Experts of a small language model.
Size: width 512, vocabulary 32000.
Experts: 160 SwiGLU neurons an expert, 1 pick a token, a shared expert of 576 neurons.
Training: a variant of Muon for the experts, 506M tokens, 3862 steps.
Below are experts of layer 3 (counted from 0) of a mixture-of-experts language model. Rows are named router (the router's row for the expert), gate (a neuron's input weights, with its number), up (a neuron's input weights, with its number), down (a neuron's output weights, with its number) and show model dimensions 64-127. Each number is 128 + 24 x the weight over its row's rms, rounded and kept within 0 to 255. Numbers have three digits each.
After each expert's rows: "mostly gets" lists some tokens that are sent to it at least half of the time; "comes after" lists some tokens at least twice as common just before its tokens as in all text. This comes from a sample of Wikipedia text that the model never trained on. Tokens count by the router's weight.

# expert 17
router:118111164106109125148142133152129124140096164128101141124087099095109144117121110136130107097131151127138096151149080130121164130124153157094076154118119136178128136172111112135142120132139158
gate0:156171134134124110108147135116119112123142104141107160175096139101132141129100114148091090104109086113102093140145128130120150139124123142123143101117171125163149090132157132129148160129133133
up0:147116112108120112116117135155097125104097156131087134175136149186113144129125098147126117130136080110130103122150140115158091146099138142111093129129097126132135080102151135115159134135111125
down0:145095156141125137126122116111112105124096114145138133155140129143108097135166119151113122132120127124088142126173111128121129118098103127135135121134122122134149095108139116118154155134122103
gate1:138152102134145134116132117087156116125092163097098143139113079143087103123139109100121113123145128151141168098120135153131150191126146148161126113096139101130155180154096100163131113140166150
up1:183143114142188141094107134138170170096096129088131137100121100136152132162134112121138137146110110132123094165094122136107125116124085151155137128117094091100169156074121162103147131155123111
down1:079126107149153137135129152139107130130185117126156114087133116166120160173110164137084118141121146122168147143145110101087140152151140119113162104154161115129114179156145119080142120142148103
gate2:119092094076120136135125097163152133156076152143149153121139137134170113148131138116130130144067115114091098118092071127120137127106163128105146170169127178127119125123106081131141123067134128
up2:132154123186102143107115139144111130076105093113130132068104169137147137094134111124112131136151083131155137141167114120149141155124112086162152064116145111113111118158165098127132170176143167
down2:125152130147076132139135122148094058135104139137184113143166108123120135134149133119108197150108121153118115146147139129141173161163127111150136174124109141116145117126130094104121147151166169
gate3:138142143114142110173138122154110143125196107080067117124112155121125126068175143178165127140124117139115188099155126094112131136096116115115148118146181126122111125124087114123144124132104141
up3:180132086119125099129145140161132149150114104102117126144092113061148130132092123164140183133123140140082091110134098124146146137087099134129159117079106155127148106102148138123123119134114120
down3:151131091134144135139164111111129084140106117135105121181113151079095125131123108109115137168075146117134107126141121118131177114118154119157146100141153116129134168167098109138129122132125134
gate4:111153142150173177174096120163105094129123122114130098126130125129121157149106160134097088122123115202118101109135141099157112098140125141106141157169099144137122104152057137168106119128144145
up4:149162128152133151176120124146096108139135101127099107116156124090150133149115162137112076120129127155141098120118143124129114107200144147147122127140151159130151121157045144136086105139160141
down4:133141113120147128124099130147138123075126171139111145115157176126152103130108106184122132165138130134164148149161137156118094101112065140158145142168134097153106103119112122138142150145131136
mostly gets: "In", " In", " After", "On", "After", " When"
comes after: ".", "\n", ",", " \"", " (", ")."

# expert 29
router:118154124109157081086116137152148128161095110116126115131129148103120136114121153155108090098122179187111132133191087151145118093110140148091098118128122152119118107146138096108118129172152160
gate0:106186096136128096110103158099136117146111144122126126154132142180126109145175146124130110152113133139155157087149145148143090125111142113154131093137080110139101115115148105143122121121148085
up0:134117137117155132122154159117145115150134098131120161139165134172128085092165123170157137146115140098126191104176124144149097133091149144173125146173134100131143121097102078141129134164151125
down0:151130130110127177120106155121127107159100124137119096136132118085077161148080091126114102091124142151111127126130160132120135170098100116088122093124136128095130124165139132089098141145136160
gate1:117119140158171103118148096151111102146110128133120111141075133136115133114123127123140140190129108139093111114125107164131107171135111137101154108113106131126132149110115108124152109086140118
up1:126138176077124095145118148114167139155136102128152118123127130156129150131152126134133142164127116100157118131155091115150130109142139188122118156121096130118105131074124123080200107083096105
down1:145111074116112118089149095132142134105137117116134130135117160128104241123086163078136076109130118128158077160095091126125146120125167133153133130152096139147110116129133107115134111155131125
gate2:130109126136118122171108129099153101158108111149122158123148148152134107120125094123153132151134153146106154102191109137125120116127132083123188130144145143132151145090148102135104136089121151
up2:099128116142152154102088186099139096126106126084124130096088071133196096119147134115138095133141172113110150086153129129111130140126144104164125092141053120110127135138088086124132135153133066
down2:108122103119158147104159146140143102114114139129109146199144110140080068120161132132137130099121137147130118106113138121131095119139114125149099114128139108151137132135103117131143120105108139
gate3:185095097091110109134101147111137122150140144122135098103133151109109114160177114117147188111146160128128118107114082143160126114142067114125130122135120163131130160165126075148152128119133097
up3:147133139126130143180134138111156161075126104185095091082147090148188145081145149139150092137103146084103122087120158084116105107126130117155157109114103141115117142131096162167145139143150118
down3:118143114120155123145134143113170114126092100100119139137138145101124146133117121127132116127120096137132114183149169177130132121160131138114119103148084070121098103121057083134137196157100162
gate4:127076125126136165121125132156120138126152134148094153121138126169138080117161139109095080117128123122148144188068147116130113143178147102147167141116132114124145116118166141127143133160102114
up4:149113137160088135145117148126111113161126144090134085139147101102156121122103136100119145146141117108177114156096144111164122123090151144126134081140137105154125103127154103132156114118157129
down4:138088133128114101135157116088178099138096155120143098108111108148133126143108136143154103092108110167122120128156076132167153167155115149154177144138109120127116137108137107138110149145112156
mostly gets: " society", " Durham", " Corps", " Hart", " Regiment", " Society"
comes after: "\n", "'", "In", "On", "repealed", " where"

# expert 0
router:164129144141138124125141119147160142159082136129119134094113142105152113152119133163162131148138126147156131107169101103118188103135114149106162109125133123149124130145130120136160127135121116
gate0:161100118111055129075115142123115150110108113126122132114166101114134152117154164132136111107145127070121152109119100148117116086082119166100150094111139138147133130102148189138150108149152125
up0:148156113084054155141110147125092165116122089135144141091176156131157116139159145120122104069115130088126122107120117119129121132122121139126123134087131118149122119106119171120128103093121161
down0:097150147084150185133136099099119145118116162101116118111109161156149164164119156138089128133101140141110117134159169141129129152119117147120109105133147050150140157094111163116125125135157119
gate1:110127096136128092111129108143152134144091131092105138147149101142101113096126154090141158105119141110106171114135140105141121121162107138166125101101141142162132172148103109147178149122106137
up1:080149120150112148126145122194091131102145164100098175120131150144115141100128166118142153150198098147117157139150120138135099123107127162116104107114149094121146113117122140139144114158100127
down1:141163091078106120134112093090159141118126126145157178132106140146134150120138112090090157146167152088152130144110123110148134137128172130117118126101151118133146109132143104138112104089175149
gate2:122135136133142168153153123099153149072116114158087120124135094109128137120156107128121150112101132187155130120128114096143137151112126121131153165136109158118133133112122110104092098160113149
up2:144111139132118129109143142146131109113098117164125179124158122150098129121103144161159142110136087093132104116121134117151135138101070149146130113126125153121100123100140136117106135167126094
down2:103125165131108058136144115137104142101137136112109118147121126089107162123133132160129155133111115155131112132088138102106140127142124126118129104146118115106137140147103141125146187139130103
gate3:129159107135136130164144087083113159105140102134165076172113099094073139095113137137136160121175143126154107099115167109149115138112164172111122132163114134117125179129191123124112115084145101
up3:115138112152091133110144123136132148143111143076117121106136093151109123114144137159144100129138155146108131125146122089128090136138093183120110129122130113096142147122131124148169097152108153
down3:145062092139137185146124137123099137124133133112093180132149157123135110171137127094158118145144162128162097122145090135093163110140150101125113142114115132145124119116127077156148131105121133
gate4:128151083167144130108110130098123099109120108139125146148120120111134129165128121141155128167109091095139112115183126129118117075157133103095126176119121133137144112175114108152148109120077119
up4:100101143096120133139137118194125098100145143144155090094119127110117072100147126130108132108115161121098141117107128141090121134080139173135118110140100112139098147083116152109149123123147092
down4:137138087128173125135132147130106177134095148167119135114118151127139137079112101104094142116081144141141126116143101126129127084122156136103132167075122111128129156167121146134142150163157091
mostly gets: " place", " title", " final", " league", " Championship", " positions"
comes after: " the", " a", " his", " first", " second", " their"

# expert 25
router:092153111113140096094112131145131149125086118145121107102132170127127094117102128132100117084132148134112138114139108157090114097135129146059087120129121135137121112129130091121118146148118138
gate0:090076159121171116107145138118117157115145142088122124147128116139133142144129145124093110144098154108140141106115131106105178129124174152139122082090084121091145160162155085097158148145108126
up0:148098099140127124133108119125127157142153090116109159129145085113172154135120169125117110131130161084098110122138132117133130107128151119131110162118110129125160147162153131150138136083134149
down0:100130142128133134134160116126123168122145148178122092140105166161120111107145162102126127099097136103117115131132161131108093159099106100158132150134088117106102141085128128119130125172127150
gate1:117157109114152128084104106125195107114132116145112133146153140110144161143140162111155088121109122120118129160091121117108138137165132149145106144114137130135144100164117151129120133141110116
up1:173131125122113124132156127075138139135140163120114116140156149150129107106099117140144136083152097124078137152101149134139132114101105131145162113119137116131136134088173169113106126110111140
down1:130156121101155107118134146186136168151099098143110118134125149126100157136090127146147158118165111124126127183115151148094125060135136148156113082089161171117123127140164091164102101112093106
gate2:109115157125158114126144120133124139142138119128092148099180125123144119139167149132179121128167073116175093113145143087136139097122141152129160120171131102152085123126128166129094130132131101
up2:132141128097175112147152113079107173124113129110119099105110081122137150170128102140140120196092113166154123144140135132103123125131130155112136095119101152133130124121115149177065182094161171
down2:125139108112114141140167095111100157127145139138113159141117114129180127129126163102143119155092099063115126126163127114105088108113086108122085116085106118087169136147120126134136125151153130
gate3:179109126105124122140135126151127128138145167129083127098100106118134114147112087075122117116137147090158130123090121139127167070155104140115149097091082121123142081078153187130119141153132167
up3:100117129132126135132172173179157128164121137159104140145134129140114125118114095128081141121170160071173122154143121166121141144126166130125141121123096160124093151114115119114104095114144134
down3:121128119112138111135106110154113093112133094101134140119103124141095140128098093114076128127095120157126088105098170120129142118147111133134128185142101150163104129151119159109131112090096142
gate4:156154127109133078120138107147101118120139131177122145145121106128096098138124156158118151134140090185109122117113052138089128134129114141156128111155161134151127103147112159144117093119145164
up4:113149144114118145104162152156108146080097125102121137091116113126131109075105130091118134121104105099152090116111103118137143112146091142142150145162181102144152117108134149104145110148144161
down4:066103144124141109089122097117133147101149107119154157116149109077124156130148130163138077132136140120075123120107179111143128114094150130090138130104120141126134139119106133108101143122075091
mostly gets: "1.1", "tis", "1.2", ".25", "6.4", " Chinese"
comes after: "\n", " |", " 2", " 1", ";", " 3"

# expert 7
router:159125126089145109122069111135152108124110108125093082077173139123149112131096130167164103094160163160152172147125146147096110098125175129081143127189105163117115132153096104117134090156091163
gate0:131162159067124095175102095129125109170116163138188139106120167094121141172149143124147133137145123177147131160128110121134113114111084136078126142128138102089158160108148088113123157136133097
up0:076099161144136143102135119137089143091142114067125190104102172171126150137124116130100140135163109118177121097165144122114117098107103159145144156134153119117118132141154150112100081129145113
down0:098114116112149156108164105160101118071120154106119124119117112129161097106126139142130096123128140131139116145125100144186099094098105147138120135115130094123137145117162102133116138120153130
gate1:156115099131119116143130140130078099118153117081128128143129159114098079137093132100140132139153132160130143159121157140106135116090166125138168125121088096080159092133123095105092167110124099
up1:120143165145102122150139138151161182183139158126101122143111146099129160125176112159130095096106155125167153153092123134089142119134144070135119122135136082153113166103159104163109116114146157
down1:167135102097116114123111134132150098091112166119150165088104110131164135084120148148137134166139133142151129107124134110119137148128099121135155133120107120121185117108188091163164098109108077
gate2:184126106130174093147133110143164129163138137092141168120124159127111116150126136092124138103121130102144164129157111152143102140108161106133153140128130075156149147113136122109150154140141154
up2:128165126099077132089138115106109152076145130139109108105120105123123110135106176120095141082140157169140128152118179125143122101098092161155150114123149148114116122148133120087132133125127154
down2:136127129147154134140143133117114100107095101127112090099176075124113123162120118130112136092124129107114121128103135134132124118135119085125090154146102118152133142175141145135117130118126123
gate3:115133126139080109175122146104088116089125150119122136127077130167161079115126091171158125111133121137111157161114079135134174158113107203149126151134137114137146155130123116120098100119158128
up3:100125155156106129108084103142097114099130160118122165101126114171145114157153130136111142099083105128104190162099145093149199116122114175091187118113121130144120127115165123108065110109129155
down3:117130102143189128127115163142147110127128127147140130128133133119101124104079133147117135095150137117140076158141145136087170122176161096130111126131155177125144069123184150113133139125148144
gate4:113145120142116087132167132126170167164125119130122134127113133142122131112095119112124096120096110106109106107127106129101128157147092110154122136099138122152116144119156143161155121140135093
up4:095170119078134097144123129138154107108167174103106141139107133151148126112115084110131145133117092111118149121155120068139145139131124114130119140115139165137099100133072125135105148133114115
down4:125131136141129133076104073158140163140132073122079143127099119088133102132137132143103149140114113117182133116129115110109159173124114134117149157114118104149139116110155137132107101100174128
mostly gets: " a", " the", " an", "The", " The", "="
comes after: " of", " in", " is", " to", " on", " for"

# expert 3
router:115123141143166124145125088114108106160084127144118108147119141065144154127138126124165118112123153140173088114179133138104148148093152158140118158093127129151166081150119108098143112126136138
gate0:085119125140167127121107122113114104148149091112128151090135096187119130113129127159182111141103126142102099153135142140155096076080136107117130138164131158105128091085095136104124141132145153
up0:105146126144146112134116113104108112120133101120122113116109091155153156143101140127142138129113163165102083192131149151151082084105141122115114133140117139082156123081099138148111128155138144
down0:192120089110162138121149091131129126119126101100077107127098094128067144112121162162148118122139089145119127092118132128148116116116066158138139156145133131113105197154102092101090118098122137
gate1:149113103109099162135129073120113123122140189116154104118125126117112103134119118107173128115152158129155109128133144135135125125136106170153180126147131089118135099087136112080163097131157141
up1:129101135109134149163158054118131147132131170148117082094156107157150115101129118133159126118151105133144131082157134143108139110121122113134147098174109141139113145071129125128148126132148187
down1:105106119124157156114108100121139134117112106099095134075100106129121136114140122138136142113147119147152139153084123123160142115127168101123144133197165173071091153139120131107171136116105170
gate2:158094107123097158149119133116132099129117149115164152158168139099140147123101121142104160084122103106099118138182137145157096161166148128123152072131138127147127204106169146117159115123117125
up2:157114139124126166155149112128136143163103121177147123117101190129136146097115121140095109195146138144130145125095120122098155106145134118114124138112115103118133067133090137125110162113153132
down2:144115114099136134114121136134136091169144159120127112118159143072166087095102109108114128091160115102125113120143066172146159083157150149098107130135172151156136093129107089106167107138126146
gate3:136112104126157109078153113129125123122168104132150135149130136131127143138151086175104178120121117126102138141132140126143077133113103107143139111113116121156148110122153139119132122128118128
up3:116134102129136070101126111078111123142176125129149112145093150150142123116142141177111135107112101114081115137116111107142117139097096139112181160100107103150110118138152154148164102141085108
down3:170116103162108110087109139116078136112146095131165144133063148148152126133100131097141132105126159121162125085136124082136130176085132108102140120164139133106152110131111123141131109150082138
gate4:127108141119169136142140150136182123176123145204115113127097152139154086147117140102122128133161142130152110124111113176102136149107108107119109067098151143115137160131129111127135128162117124
up4:154091157138157166143145136104179140174099124186114134130116127123146127143122134126129112126126120148169112092089139168093162153120107098121118120101202143150143131137125147140151157123147095
down4:126149145107111132131170138139135134137104118155169126152119135161173148122126141145124137123166102135108124173160109125132086138115082145089137122131109102112121162161147122122154135145113128
mostly gets: " even", " could", " instead", " should", " never", " tell"
comes after: " to", " and", " a", " was", " he", " not"

# expert 22
router:125113111130130094042102099144099163148113139197117094081111175109136119172103133134142122124144125171123096110153091127123144134145149162111096119123128173145110112149111114135133122156148124
gate0:119144159082140112081080106131176136149091131140122075113157078140116150067089126085149168107110132088116138114164134145122164108107122150158135125140119089143127144118128109126119166100123114
up0:142118166102112107127162153151164098119183158127099143110130129129108104156146156162109121141106119128179190097104145130123107130113100098142076111154086131121118172106121112139153166146135122
down0:144122121133113144142097158114087132164136129113113101056125100149137133118136135125137139123124095113100136144146177169143121152128143154131147089140108162127153062139149114113129110106128125
gate1:110170082150112121080128126100111115104145119131152099147118119156128116112146148146105163141155105163114140142128113140092132137130102114164128121137137146153117129132147122054126134131117147
up1:113119159116090134090123114100122121132112109152154099146130120156128129125126117084087111137154146142059082123139109149129100142126158137093108087121142167122152146139141117078114130122174153
down1:154138138105149110109130140149118087121129152165139160138145130107158099131119104118122153143135176119148135116092118143144110146114130129134127138114101135138121105121164115115130150118150150
gate2:161107130124142159137130125150133134109130155144188138090112092152099147086095094119134101099125110135126085099136109162147123137137140120155110138138161150097113122137113097142129107150115100
up2:118110143164123124126074113103178125128123124143132111099175090101172150105141133138127125109196158114142122153108138114132091125154113111079116099114141136169191156121091123141104147120105152
down2:143157141130145132098147096133103139121158103091112144132066148113130108122147153102160132187149117086143091096134166099110149135144096132154154139166153059135135163128176117147177132175124081
gate3:140094119142066136105140133112117152138171100164111149102133123156114121109099095096139144082125160123152112119130120157134150133125131156080136123142121142101117151154116126101105120158155125
up3:105166145118162116124085142131120115111128185068142119152136114099150136122176137163110143136125122128106131147146105101123131137161145119139143131078129122152115127102154173124174121109112166
down3:121089099105104107149153100089132092117075169078128127150142131098128152158125104164090159166125145125107093125108147105103155110122179117095128098105127124156127130104146124107135174096166093
gate4:109132173093118167094111080153125158150188129132123130106113155135076084106153142144201162123156124149118146155129129141180120144154148141123092144124107103164136160144152134135133133127140153
up4:109100082125104165102148114126100127127149115146132112104078119068135134109114117108106157131096128161105129103130119078177110153211136095138124186134141136154094142147139096088154128085139152
down4:112147154099145127115097105138130116142190160135168106143111158124115115150135120109122166125128143130145144073121119140164150065155179137121057135110128129129128109104104128130141111118128139
mostly gets: " 2013", " 2019", " 2008", " 2017", " 2016", " 2010"
comes after: " in", "|", "In", " In", "-", " April"

# expert 2
router:120089113122114145128108139136076188178121140176091097164091156103109136108117126120177133078166183154119161124131118117110167093120121127120137126171117127115142118189092107119139135159131127
gate0:156151101107141109159124149146113118109140163102100150140077124134123116118135121108153128101125142142111116150174124115113118154138116137131098170147108096128174148118095111115179135131126100
up0:133131146136170134120109162123079114124131129128097123123148111159112120110175107145168123121108121154128138150087129147104120099115129148136121131182182115134127136127136130150083123149154152
down0:091126139140149097166134133116115103147098105151163159113136109156112118111159122154109122119150112125120105103155121110118119136143100131137130103164152167133173113093071153110130138157065118
gate1:111169114115114134124102162142105123179115123112124155133149095130149100147148160112135125131109141116141109141126126163109129080128105093146135129131104138148154126093155157130200117110132166
up1:100169130140097132141153146151089118110103101109111097163154115141119161132089149137126136129150166137140119098141154159137156118108142070114140118114085084152112121147165115143137153125124124
down1:168134128115121142145153116113129148135156151119100120099136130125140101144117163157085164117139075106091122084142148110102139139112121128161092142131114120094125092129151146140137083160112129
gate2:100087118119136122108143147135106123110149142150179163107117116115089141098117113105111123096118087131112131088133110166130170131128155141143151144094120112119144128165115154127096111131134104
up2:146115106114110145118127155143098114140130123179149179149140141087122121104154109105148123151155134158110133114116162125130146146147107123079154137127092176088141106082076137093130124117105110
down2:149097107117117146109140129134087153100130132155077151140125134112142138139165162131138084130146130093150116115149138097099144123078133116138116107129119098080129144104135161114153110109167104
gate3:123106138082131109130154115127124122106115164116152125123123101126131143140136083103132084131125117170114107123095113155147164138123121181132133112118098121083108082170123131100154142114113095
up3:123130131130114115136115144122160109126114146063142185134111105140145129148121131163112126133104171139172088111154131143123131135139119146132116125132175122138110154099142092118086086114119131
down3:144121113134130152124082149094171128102169122145148092165098106110130057092116127154150161166114149200136146098125108130144159119111133088040109118100182147129122181135140131118115135113118156
gate4:069149157166115108122085105086144125109091111125147135148120151111150130109117174119164142108132115143159121171155139138105110109153159102146106174171102128166113110162129122170169096098131116
up4:131122164138145157164108210116132146092117137142128141183135110148100144162129167117135132107134105091112129135172116150139130121117168057125154158176161136144088165158140081129153103087140136
down4:127123142184138154156114142135116098126088109091094118130121077133140138141137146133117144090075112153129163200141159105131107092120156099120144085114121117130147119120133104102106087119153115
mostly gets: " white", " Historic", " young", " large", " green", " economic"
comes after: " a", " the", " and", " The", " of", " an"

# expert 13
router:110093182144132140139081104077104126150125125119126116145163127115144115128109120163170136115144130136107109111153107134120146127083125113152075160152120124159118130099132120085136110134102151
gate0:128141147102146111142136138107105087128133152137108150178101120135151122134074079168115092134094120139124085164119113132099091162078163118126116115149064113128096142114114128081144123120153158
up0:175102126133119128141090145132128144129127100134131102142108129146135130162116099119149143106153126137150150100162146117125116170123132129112131158140146099136153121105127131121132104117103070
down0:080167143131128115097091137109134127117136174111148116101113133142111156086141148137133111100152142150115139139095132142107111115146119117115119122104118136105101081106139095130114132119126171
gate1:126166125120117148129137127123112133148121106137100145133125165168109152117126157120117097127126167097134146124121142136171132149091119164121160116095123175126107074142116140160170120134106122
up1:140131102114137098149106108135120109092152118112133138140134146134127092121129089122058113105131138136101142126123117113147157151089106154137109118112125135131095085136087136093118170119100170
down1:142163086135162116129129121174134175137159180124118150172125116145117145112167143119165125080172124142142115137085123093138149110153116114150106099150105125124084142155118180078133131112159118
gate2:139101155112145127115143129126128173142193110119128109165138077124138125144121089158100125067094164115134117130102154148141145113151118166084104127135155124100124131166118077156151131115145144
up2:153097119126075164184110118141126126104110167093131100100148123171118121093125131106116088146150139131164120108108083166150123148095112098188140133169120152181110102136103114081132076140118101
down2:163124137111084150086112136161128089097145103148149115097144126144101120055135141134120113113124169102145114103096128141127130119100143087163121192138130151115135103163133119130119135162124153
gate3:142094116108129150105150124076105166131128120077127083128150121140129123139139106166112126127130101117130138130154125163101117148144113117094125144169116136080113117081136138143169125126124122
up3:151141142172134103132091151109130091149117146157130164136097154112110151120120125128151165156139130140137146125145135127115158069134122133133114118132115101128180121165109119144088162110120126
down3:123125167100160091145108114092152111109172148137138092130134139126143113109134126093141094178150123117138102133125136090141104108115163149131113130138159119104129102131143131151153113144132119
gate4:128174120165117095123109129112125099099136106141134171129169093126176109158129115132149154150120100153104116115110174127143173133138123140132146118164116103160120111153106115128150160174119139
up4:111171127165105118075120144098126143113165088156126164116162076129153137174143113156139158129107134146102111136096157131148174119137110160123135091118161096170129124119144149139142132165126182
down4:124144122138157090110123097092120122101108133143132134119152122098161108133142097154111097092149105086106123123135158172175169113134124111133130130122138156128129101081102110112104119128123093
mostly gets: " was", " is", " had", " are", " were", " has"
comes after: " was", " It", " He", " he", " is", " which"

# expert 15
router:094171125108146113101109133133151106149098126154140093124136170110110096097114136143111086095136152160122154113146111142130121089143140146097091099112118137110145108154135070111131112155147135
gate0:131127107158182108167099138126158162180126141148121128147161167147092131112131112130150108112113163120144124122121144133160121156151157108092085132134134156134130107128143125137098125135111162
up0:134174117119105103148131108109142137124157124157122132167171100105152100114148109090131192063098153112139143138152107118119111091125091134122145147130114132132107146129096094141134143129124091
down0:127129091104128169141131117110147129095112121122154127118134110129119136090163117119118086127147128104160103125072120154173110126137136158127106150062086150170109104122154147097117135123133099
gate1:101123149088108153096165116115133116119146173171126154110096117144096101112096147143127132116166137153133123090134149154095098145128130122147148153128095119143136086115099124117122129142114121
up1:150142121112101073109161141093163127122092160151139150148147143154112150127101114087108071128106110104150115121106102142112154112165166169133139139118153126088151092126154108121121166132088133
down1:141128096141114100069173121114139131124104166137085141131135162086118132143172124114105145159111104173097070182103072129147126140155157141086135120125148095129149135144119174121125129119089103
gate2:142099118073110118080138141165101155130075175132125153139098149144111111121104120141158086113114148108108106129168162166154107143152117156137121169043080129132125131059143116131136093154118099
up2:148136126145097171148151128149129166133165162123146141168123143093110142119128120105076146158113120111130089076113125144125121136132154149072141111123114159103110103140122126111139150133151140
down2:125191095127161138117136112118073083147109151103135120139126140149131195169114079095086136133129181112116111093135134142120135108093144125119105150135128150116121107121093143123150127103074111
gate3:132159149139119102143139107142142078134139152124113092120148098114116113197148115114117151064149106142129107127113149079133126140081107115127137165166103144120105135140138136097134069089112118
up3:135113103140136136135119142125126112183150131154114122116133080092093136114144110131118155095091101125140131124132085162135133136147105098137091116117148137107117137137156139175097102128105144
down3:160106158174103093127123137123139121191177120146100127094123182131126168112169102132125125145117163161089115146075139116130150178159149120152156095088141123133166163163107151152089112105131136
gate4:145172149145160115127127134133114122123109164146139144130138140126138112120127093148116138126128191126104141135123150153115139101142107119115138130133110136136139133151120099091141125106127153
up4:149136145164145141136107123121117141130150141099139094157090118126108143109142085128106133133126144138153174152129106144129155116112112158093127097113105114141098107117111101137121090105111140
down4:174136116124142133109154165122121113161088126131166139143148097108178123084118112090076152101120194093109117166115110118145146128143091128097074142129105143132163108135125141158124122068099121
mostly gets: "ă", " 6–4", "–5", " ROU", " 3–6", "–2"
comes after: " |", ";", "S", "8", " 0", "/"

# expert 1
router:113147116132112091139128094135131136162152149121142141094141141143149102186092138119139134155152106155134152119134111128087165135133130131149128171162113125177087100101112088131140117157148153
gate0:119104117159152103168126089123074124152103146126112099111149097143096148164135118109142143132132094108115142144119179160148181126121156110130114127117115101097138141121111119122075116096140148
up0:148139172144078143088159141108103113125148083156104081088112090137154178169146108126155147167107128128129163092125105128131123102128138110123145142135100089170141119161133115148152105104134123
down0:148129121169154104157115108112137089140113104135104133127105141091117119125211125106124120110154100119112143131103097165112109156119085121161105108114096104128128091145144105085104156124145133
gate1:107108204137150120098137107126127106105088126087140119141125157131123140124152137088126127171105117080176136123146081137143148131158140167142105126125116145120104117134103148116066083142140135
up1:156141102107088115141160127107163121122116133153112186136144128132145118155150134148114138093111129109119111108136158135110111115090113102118068130140125120101133117096131141125105157113135124
down1:116114150171139140117084128123142141132126102158142116197126114119154114096078097142130093136134170144183147132140118170110115118136145116107093137111104114120093139141149102140142150169133181
gate2:088145117168098154143060132159068111137142159157092104139115134118116127109128103123184123093167112158122114103112115105141137173125112122086106128073119113127128123129123141168131136102139104
up2:139097117148128143119105113146104104110122156119137138143131123119116098129132134107170157088189149133126154141085135134131125151145128101068145158119104141133116125123142120143113151105121143
down2:084124187115113121122156103115119112133143118130134141058123145123065121172119137082142112154105098148080133127132090106113142124139120119139164117149111136119064146140105132114142149082167111
gate3:106106098139091123094136141165111109101141147146150065152080133121132171159137143142149146127124114138109115106129112174152146127130138154124140141096100086135121138143127083101152123148118097
up3:160122120139134158119121115085138101173142116160155167093149141154104130142112126072073141158143140118110161131181108164129140103151144163128143202127154097158120093141120135162082111169124115
down3:145119143111126130111138128092121133137109121119150170100107119133103135174145132126140123107109099166117136156113146096138150149154136170117098121135120106148110115082104138147144109095096160
gate4:129105113139149154129122073079128129060158166117131133142129132166167107090156138200153120107126123157110125102145120173101157108099139100087127164108125142171118156093092150153152155137115143
up4:144117100133152153136159086089113101054152138175132142148159154147141102152136092144159121105129116175129152146143125133118111158099137131070143151127084148148086132096139122132145180153131123
down4:140148123118112149137157162141140117133115142127121087085114103133078142109107148184161117119163120155152157150133133116103153136138115144086159122137143134139089154150125091116138144120130098
mostly gets: ":", "):", " Website", " Genus", " Coordinates", " Votes"
comes after: "-", " Born", " Species", " Genus", " Country", " Coordinates"